python train.py --norm="rmsnorm" --beta2=0.99 --train_tokens=650400000
Below are experts of layer 2 (counted from 0) of a mixture-of-experts language model. Rows are named router (the router's row for the expert), up (a neuron's input weights, with its number) and show model dimensions 128-255. Each number is 500 + 40 x the weight over its row's rms, rounded and kept within 0 to 999. Numbers have three digits each.
After each expert's rows: a language model's description of what the expert responds to. This comes from a sample of Wikipedia text that the model never trained on.

# expert 18
router:440517386476501541475505498505494496558515606456561518536488460486499548513434428491492565523510492472489510497433507484516477444469505487468480462539514482535545506522531506490524534522535584526455431477502507559465518423527532447550512499513462542549478520586521507569495514508496545470507491511493503483544483405518475425511499506580533501506525453475540487529563636502476499498515
up0:461531488588512553531498535542478452514490501521515539469381566473504525514450518559451410556460501456517528547499558526543421506454573429552459478559416520487437496464509509531488489438520490502482546421501546512483475455539530539436521508506527538492584498477477417495564587504511477456487457462466444463526530441499435518570512494441510557508496542463555526502457523606525447453518
It responds to: Line breaks ending entries in lists and tables, such as taxonomy lists (Genus, Species), rosters, table rows, plus some line-opening words like It, In.

# expert 21
router:433508474479513605465486488517494542599508492491484526511508487457538541594439505465527575507449501508531422502461498498556472479488530504534436435500485553512533473473444512559510507510552578517490523410495456511456489466476534498535539466533533545550502520544592495590550486488473522499562456513512527522479434485497516480578502483527520559535496482501528484527527551518595489507489
up0:522523501445524566519488498495450490467493529455496458527500509526444512491550556501485461556558538504484484498486494495538425573500501487518387512510467481482480593549530436488539514486502520492509492466534464482527447513553502553550552548501492501469558483500568573477505425490518562406538506428516536489552562508557497510533548551452471514438511491470443504493572492442522463444429
It responds to: Prepositions like of, from, to, by, with and on, often followed by the, after nouns or verbs such as retirement from, reviews from.

# expert 35
router:445449454493507591570522485495408512588521620497540473548495435486502501548457429499532508499485538490539541503388448461475488448508539483481484484545468494480429509477422577484539538464562614541527479439427502558520532486472543496575494527565559518516529459564472529481490507504472570513560440506484481453526532473501470425567466514454519535461474412485484503496494587497550545521475
up0:514577536507435534499536442454526539449445509480484449455444450479489523558550488555534513495451530566521534531530409455501531465456508499425469537496515500447549506463537618509512530525528488567512454482561507489475462483544541502494524511522522534486499453513443461517561452572487493545431464479490479497566521498476440485505475478446566465509554472597499541485524472486501531482560
It responds to: Short letter fragments inside uncommon words (rec-id-ivism, p-ec-uliarities, N-aut-ical) and decimal points in figures like 181.3 million.

# expert 42
router:540450426481614564593457544509482479527574549528491551492493514539446445494440527589533571448464607559461463507463494476512510467478513528541495410496466469476444481533506503512525509509530577450485503514575528523487464422480535509481504484509506535523506475528490525527546469516466551536498472515457485514510465353523520482528487533522515513489490408503506452510555571441546505537533
up0:460579507511483561498509500501482551498484504470503526519510498541569481515567459472538482522442514497429509478528474552503476527526529466627525540497517503509509463490518513448446516454563531558576524475534542497535558463543551590509496519537543446517487396516459486531501561556517479550484533491430495438530525505544535535552570433534473493534494501482473553557459486494530525503499
It responds to: Inner syllables of non-English personal names, often Korean, Chinese, Arabic or South Asian, such as Ky(oung), Bh-ut-to, Cheng Shu-f-ung.

# expert 0
router:465492412517535555481506481517502524611513486476511567544481441443545542530469426553532534519534512492514512511482483503479429445478548516546472493469468555521517474491524529561472505486551587504469445494519492572490459451504529493550498483513500569537526487553542486592520571533481507520539444536498505451477457442496533427489485494532513534534451426468514514547555566511532497511496
up0:455482506435489502518583453419475428452523531526545491466529482425483468556470456460480444473565495463491617502503486529453499501541534505484511504481505466505521506514448479509431446508516517500482515518509575424541463407513498505482506523589447497524424506458480475466429512493506503534439427597496473471473506486436518521539521561479459514517478473488542497525466568477529480522495
It responds to: Articles and prepositions that open noun phrases or comparisons, such as with, a, as a, of a, "As with", "As for the".

# expert 5
router:447469481450508572443494517528499489581492482522553499458506471482510530567519474475434534536534494483512493513440503525517477463493544489534446403497473543488484502517541525436509541530509590476516527482462490506520489422491584444559537501553553594548605509551546516525537451493537506517517452514440527455514451477546453426524476482499518465461485404497495511552535570492566486514552
up0:520501492527493532539476556553559515479553519481575485564475571512530468495429455479510552369497431457510479471457477496507495535445444386485469491539515502530467476530433517540464487503457525511374490500535564557469452499553597483479515496501485516498476435510467512563408505466467526517454555492484521467546439467505516464579482524520538429508543445447563495563450555577472470507466
It responds to: Conjunctions and list joiners such as and, or, &, slash and commas linking paired words, e.g. "with or without", "commercial and critical".

# expert 23
router:469543466450519584413459523513428508514530528515548492539515454494484526578474456547544500501530514481465483524438545435563501513412528484545475473459523500533540488519447517547501508469568576538485500497524463515461492442471501512492481495579562547497536499564504513604541523541483522489545486518515456495468445432518488456549489440574541528533484471504509432545556537560547527496537
up0:451448536475487525479514526488496524494462483468507549513430528461476460554497552478472514462552466543423516503469497500512520487491473462517480501522572549539446583431427482449520533421493511470512578487547518505536444546523521480529547510546486483506496512462533489457516527440540457550393514494566487514529495541446430447499446491452509429424520467454487462524499511463503494534482
It responds to: Time words before, after, until and since in biographies, plus first digits of years and dates, e.g. 1|952, March 10.

# expert 31
router:485544488398558538463550485529480519548501582504486523558524513475452484499416536509528542557546484480453545522420520530431454457560574485500419441490433512504564468532460526507550491504528591554496468473485518541481542387504557447538486509509578507517474528515481515539484435533441522462488426501462471468472409481504480480517527516467563491489533488493489539522471593531585475463538
up0:432544476543503537518527523487479424485499560523474522434487464462498515512463517584515518518447426493561475451478430554457555468454481461473568407547458492535541487458397481467470449440476561417493506428518515557446536474406511506497511497479526492580522456555486483536451442422536531640474464421500465542429470492507522551562397455482499503573537471546438459458453523579523544510501
It responds to: Capital letters and short uppercase pieces inside acronyms, codes and chemical notation, such as P-D-B, CD, MP, JP, and + in tables.

# expert 46
router:398510400494526536413517547495505540559477560486515515519527460463484515537511465501555536504520511463509547509424530498519479467493504499532465501448486539546521473512511489497555543569485613547505453469486447559480534485498585449563519479513541503536481494564517482518507482557494529500520503519490507509501479468527488464562504489551519518514480433526530520555567608519580480494520
up0:496571474540459499524463423516530484525589500478512568464552497498485423511451504424560443442532486544514552486532456486447492483458458509541595495409523466451520531559550441566456471516411532544537515496484513467558462509516493569564538517569508510523514463600469462533497491516508550487525493498462415498520540430519497490493502445564512428407472458524431474507470500577468472502477
It responds to: Opening quotation marks joined to a capital letter at the start of titles or nicknames, and list-item dashes with capitals, such as "B, - H.

# expert 17
router:458498402490489504464512461502507532539489564477603505477487454476545549531473432518506540486498479495518537486428489464498422455470540506483500446524444553497547495537485513504510571514544582514469492493500505546464505473517499480571496549535488558575493499554503517590506534480485607481515481506498503470505426420483510445516530501569471476502440425475553453512559585505494496518533
up0:487480513519478505476540531538511551559514532538454547535456468498442490506546526476501512500501491571447473493556473511497510562506503554539476502523529453512521524507545433515543515537515472526502511502553484565635489531552488482454554511500490487512464476577434502516500454449584429540531516488469490508469525496594441487505522524464488471498527458516408469515420524501500544580530
It responds to: Line breaks before "- Field:" infobox lines, list items and table rows; also copulas and list introducers like were, was, including, such as.

# expert 2
router:495563434487535611440532501453467486528483542478490527516483490539445504501475527438499541488550515484493534530412542498429426495502537513462479488425479534562523493529464510556508543551468591509476472513558528547571560420506550495480502440512527487550446482530507541571456440523463509530518439518500507468472447469578455484550554497501566444507502454547483539465468583503589465480507
up0:450443465519540552491487442534497566480543494552466514524579426526509519521499550470462444467456485509548507504434484520560463462473428513529504427502449464444500504460516472436521477541403482481432527487413438585510482466500490489515519506462494507482558521528554498482433511512510566432515494464516522465503513497560529458510510520494488565483445455461580528529470499513571470499496
It responds to: Single capital letters or short uppercase pieces inside names and abbreviations, such as Scot-R-ail, Mc-P-herson, Sun-Times, AL, CIO.

# expert 56
router:419484448423564568446514535489495521561491519506592515499475466500484526502469513547510571490452512449461494507427524497469513497491518513515468447467449504531558486520478499490553561541511559506468457484487505603489517449487582449531485509554469538560427514555571503638484479507522519475538481542531512487448449466527515467513434535558534535522513439500509486509545582502575492507532
up0:459454444526469498510487492474474593520509524511491471524543470442503519447472482461498533512506491464442474521481448501562465448481505415469424463506510537604505512458461486540461457484517527550587523528545511515466491474492558626461543457538469447433515555521513456528552576495477507458505519568500469456522432459431446526541470524483536485467545516439547491515547477521531516495524
It responds to: Separators in lists and tables, such as "and", pipes, semicolons, numbered-list periods, and line-start spaces before team names in goal summaries.

# expert 51
router:494493454460463640513523541494437499589535559478507530543479516505485487570493421525518518472534636535540491475395432436427513473462528464560427474544485499487477468491485531488502547523536598489450456461458534557533491455451547548502498547541516530547509468553476543477493553476510524484480515457491489436520493527473476455511431496477527591432519441510485456546507626513607468556519
up0:448486504439543480470504470495464540514509554509472472523470473498467552540516443553504532451454431497508489441544482447476463483476452530558542488505518586567538523488458559527512518456452525491474531540521477476560463530506494456494462491485441437469505435460482468505544480537539496595489539501474489563501487448451456458523467430488540445549585440538500518462538539545547453553536
It responds to: Middle pieces of non-English names in sports tables, often accented letters such as N(á)poles, N(ú)ñez, R(ist)o, Ru(ž)omberok.

# expert 4
router:504495481454513540457513518519384492595527590511471533549522468447486440541504489495513559551557528508464514517454489480480461407497494543535520443542444414481532532539533491546500523473529582483448481504474478553522478431538569470591513500499490504594484536523524475527493511488501559453552454500467498492499484437505485443561573539526508489519468424514497520496468513466510494453495
up0:420485539502505525492568533545524535496493484573535507465476501595480480537443484484516512523480580514544467537539527538585425586476475466504521456507525491601542492413493538527575511519524488450580573464516461477528505529460538560436462449533488527534498536539523416511476503518481506480480510477563579555496481488561495523458458506504527477510508403463541525568508489539537480534513
It responds to: Adjective endings and common adjectives such as -ical, -ative, modern, significant, plus number digits before % or km, and CJK byte pieces.

# expert 11
router:442497435423537535561528532525446542537505567494596541572466444568477528536464524465512569480533539514509483485505517501507443489480534531521447514484491470477492502514482475517464514490527554507470449466502451584488553486492563477476471495544504594559453516548461566610452480503478539504511454529474487488567464436531483461566415525521503516473511392495529496550573558482595514528467
up0:445495432487497525566507511452517529457558428468435541541482522524530520561501418491468425491475519473511517494541532522526455469521480488451454527552513551480495494509557505523456495510520498494471487496515579478561516485499449468442488407480547502474541489496563436500493456490575509499519478524523484448529486472549414520551536504467517464455490476540463513470456525509515516530541
It responds to: Sentence-final words with period (him., them., declined.) and middle or final pieces of rare personal and place names, often in election tables.

# expert 37
router:487478434533501581486495489566430523555484555485550505486472499525498542552492499569486529480475528502504455484455533532491438513489513466508433447482451524495504483472461534483515512471516608520506457418512504540471506395489582417556501467544485493593511442530492500606492451534493543485445473477465493473512477416568496481517432548577537535504481429507510480521477575511539536535516
up0:519588498496627522504552466473500489473507463459516473540536485562454537533494537498471447460505501479473567456566455561524452483511570550530405483589491525538543494493350464495479517484491461525558467488469510500530489517487481527485515542449569545511439480514524631479613517522494516573514438534479513504504527476497464520545461528447547498461500447456417531467473517497522549507485
It responds to: Newlines and row-opening pipes in tables, medal lists and numbered lists, plus year digits starting rows and == History == headings.

# expert 22
router:456492450526511534555532489502489534536477552496521525507466468505569496565531534540482520452521591470463468521489484461521472490500599515516461503465468520496505569489477476532501541434545578484508493515548503572516517489511537531551472431514513498564516484528433439563511467486445542482549399501507532441484496446530522493541495514527511463468474406483543495480477501563562514492460
up0:507485492528471570517487467571514437570490482483528533514447492471526473529486423515525489538583516464541535545522437495493538403443505521493513537544469480530532495551533528478466497498568469535527559510596483469517556487562468632441481513511482541479495471486499536516531462538516535559503516502546491423509537503528499487516516509468490473445389511500528532517560539432516521460484
It responds to: Short consonant or syllable pieces inside longer words and names, such as hap-l-oid, Pamp-l-ona, jung-le, Pal-me.

# expert 25
router:479509450428539633458504506521441473507563601544510511571522501477488476548486480448540488503581590433457485476466437500435419451457572524550428448500444461483473523528428547526483517494549566517502500457485493502475548439507571509564523519499543502525532485549530474587485493505463555526502461481484528471494479468518517474514542517500528468519470472452485468512540531470522474477542
up0:556498503564521511533504458551490568542417561469510517529494496565546477511440478608492516383539479533470484484482537499506477456520497500503501502468490572426425507529519382436414561437528545555475485584489498515431436514533601462528508478556499512594499485515516485568495475525526467507512524490461447490485505436536524439463456534579525493552498488404567466488526688503485463464533
It responds to: Digit tokens and short numbers in statistics, tables and infoboxes, such as incomes, percentages, attendances and heights like 5 ft 4.

# expert 62
router:462502453448549568412492498485494478548493495499527494488513521491512512551499486532484564442493567475510528484454514510466418459490536503492461425472426536494507517519480490476511549541499607494478513438491474552475510447519527459546535541526551579567571523524537514572506432463497483504593467509409535473509412471569463463490484502541536524511429416478524507524528547500588491457516
up0:419456494584483497550568484474458513562521487473539493476522505519493495394493503526511473511464480474507569524456443515525466502530504512502525555487531498511514528522451530505518543530503508500436463552502462585557562499492588553541488454505508466522519464457578475515483548517509451545576533546468505446583537509440421486509537494549441494453494502490516528453526472499558468504504
It responds to: Coordinating and, or, but and list commas in running text, plus the leading digit 1 of years like 1998 and of numbers.

# expert 29
router:470535473443529620441451510500463472577456619510499514544506458512514505498492474499513535456560547441493485509408546435486469503488501497505429449510467456439466541539466486505509570538500598505463490506578474535501543417546511452551533485498560502542561505519539482604500544490487514499502526512485509475499476431541481473580485522569525473475486438512504493513511527476517500490550
up0:524484470505524449503508473529511514489569514568466540430492433515535571570494493490491523431522485570525468531498498547505520425463465504509493501403450497459482527489546496503494533470520487452462547490496488538567504523570529494482501571468493480563519531491469414465545508487534583463541517407514459507554471403519471504442517488578507498399479514416471460491580504523463455497485
It responds to: Standalone numbers in coordinates, dates, table cells and statistics, e.g. degree-minute values like 56°22′, day numbers, scores.

# expert 52
router:486468492474564570566546485487489490561513496511520512510533520488531406596477489505455514475505519538451441525454493458482499482457557538560490451475442473423424491486476535492527496514524609466527518464571506523550460502458544472490513510549508608502580526517440560497476512440449533542536485540533441445530469399475528462496504516497527553429501384511454468556517541487563508535512
up0:457498459535471503498474589504502521451574562621545481539506482518504583487521477482575559523527488520418445566543555450461455532526540522523519461500488573492544531476496516494470511452542545466487512444584578540426499463530539419485590522529495506517505550516442504535535385483556480464532493481518546562491447474478518436464544571520521471456474532503481478555505482422427491526499
It responds to: Consonant clusters and short pieces right after an initial letter in names and words, such as d, ch, gh, ed, in Z-ew-de, G-he-orghe.

# expert 47
router:489513412502483584462504464606499501561494588517539545535413489449487518541529530502547563508520514478444448496387504545534525448508538467529465485495429545540501460495474523517530522466507560507470466473504521526472567486500535492546466543542536496547576486549528480559463554483532498476531480522474508521470448403506564433487491539479580512502504472544550435561537512502546503488483
up0:562566475476533501540540478448516471548451471443501541472515421531570465470492496540498573521536499483467497493463477512489486494501544471496504475420502551484481509512541556519490569429509488502499479459498501576489501425514506492468527518480481500452484413447501483517561565541485545522459517420499425518498455543503507493469513470487507478454446451477448474478556504541520500465489
It responds to: Possessive pronouns his, her, their, my, plus "(aged" after death dates and the digit starting years in date ranges like 1892–1966.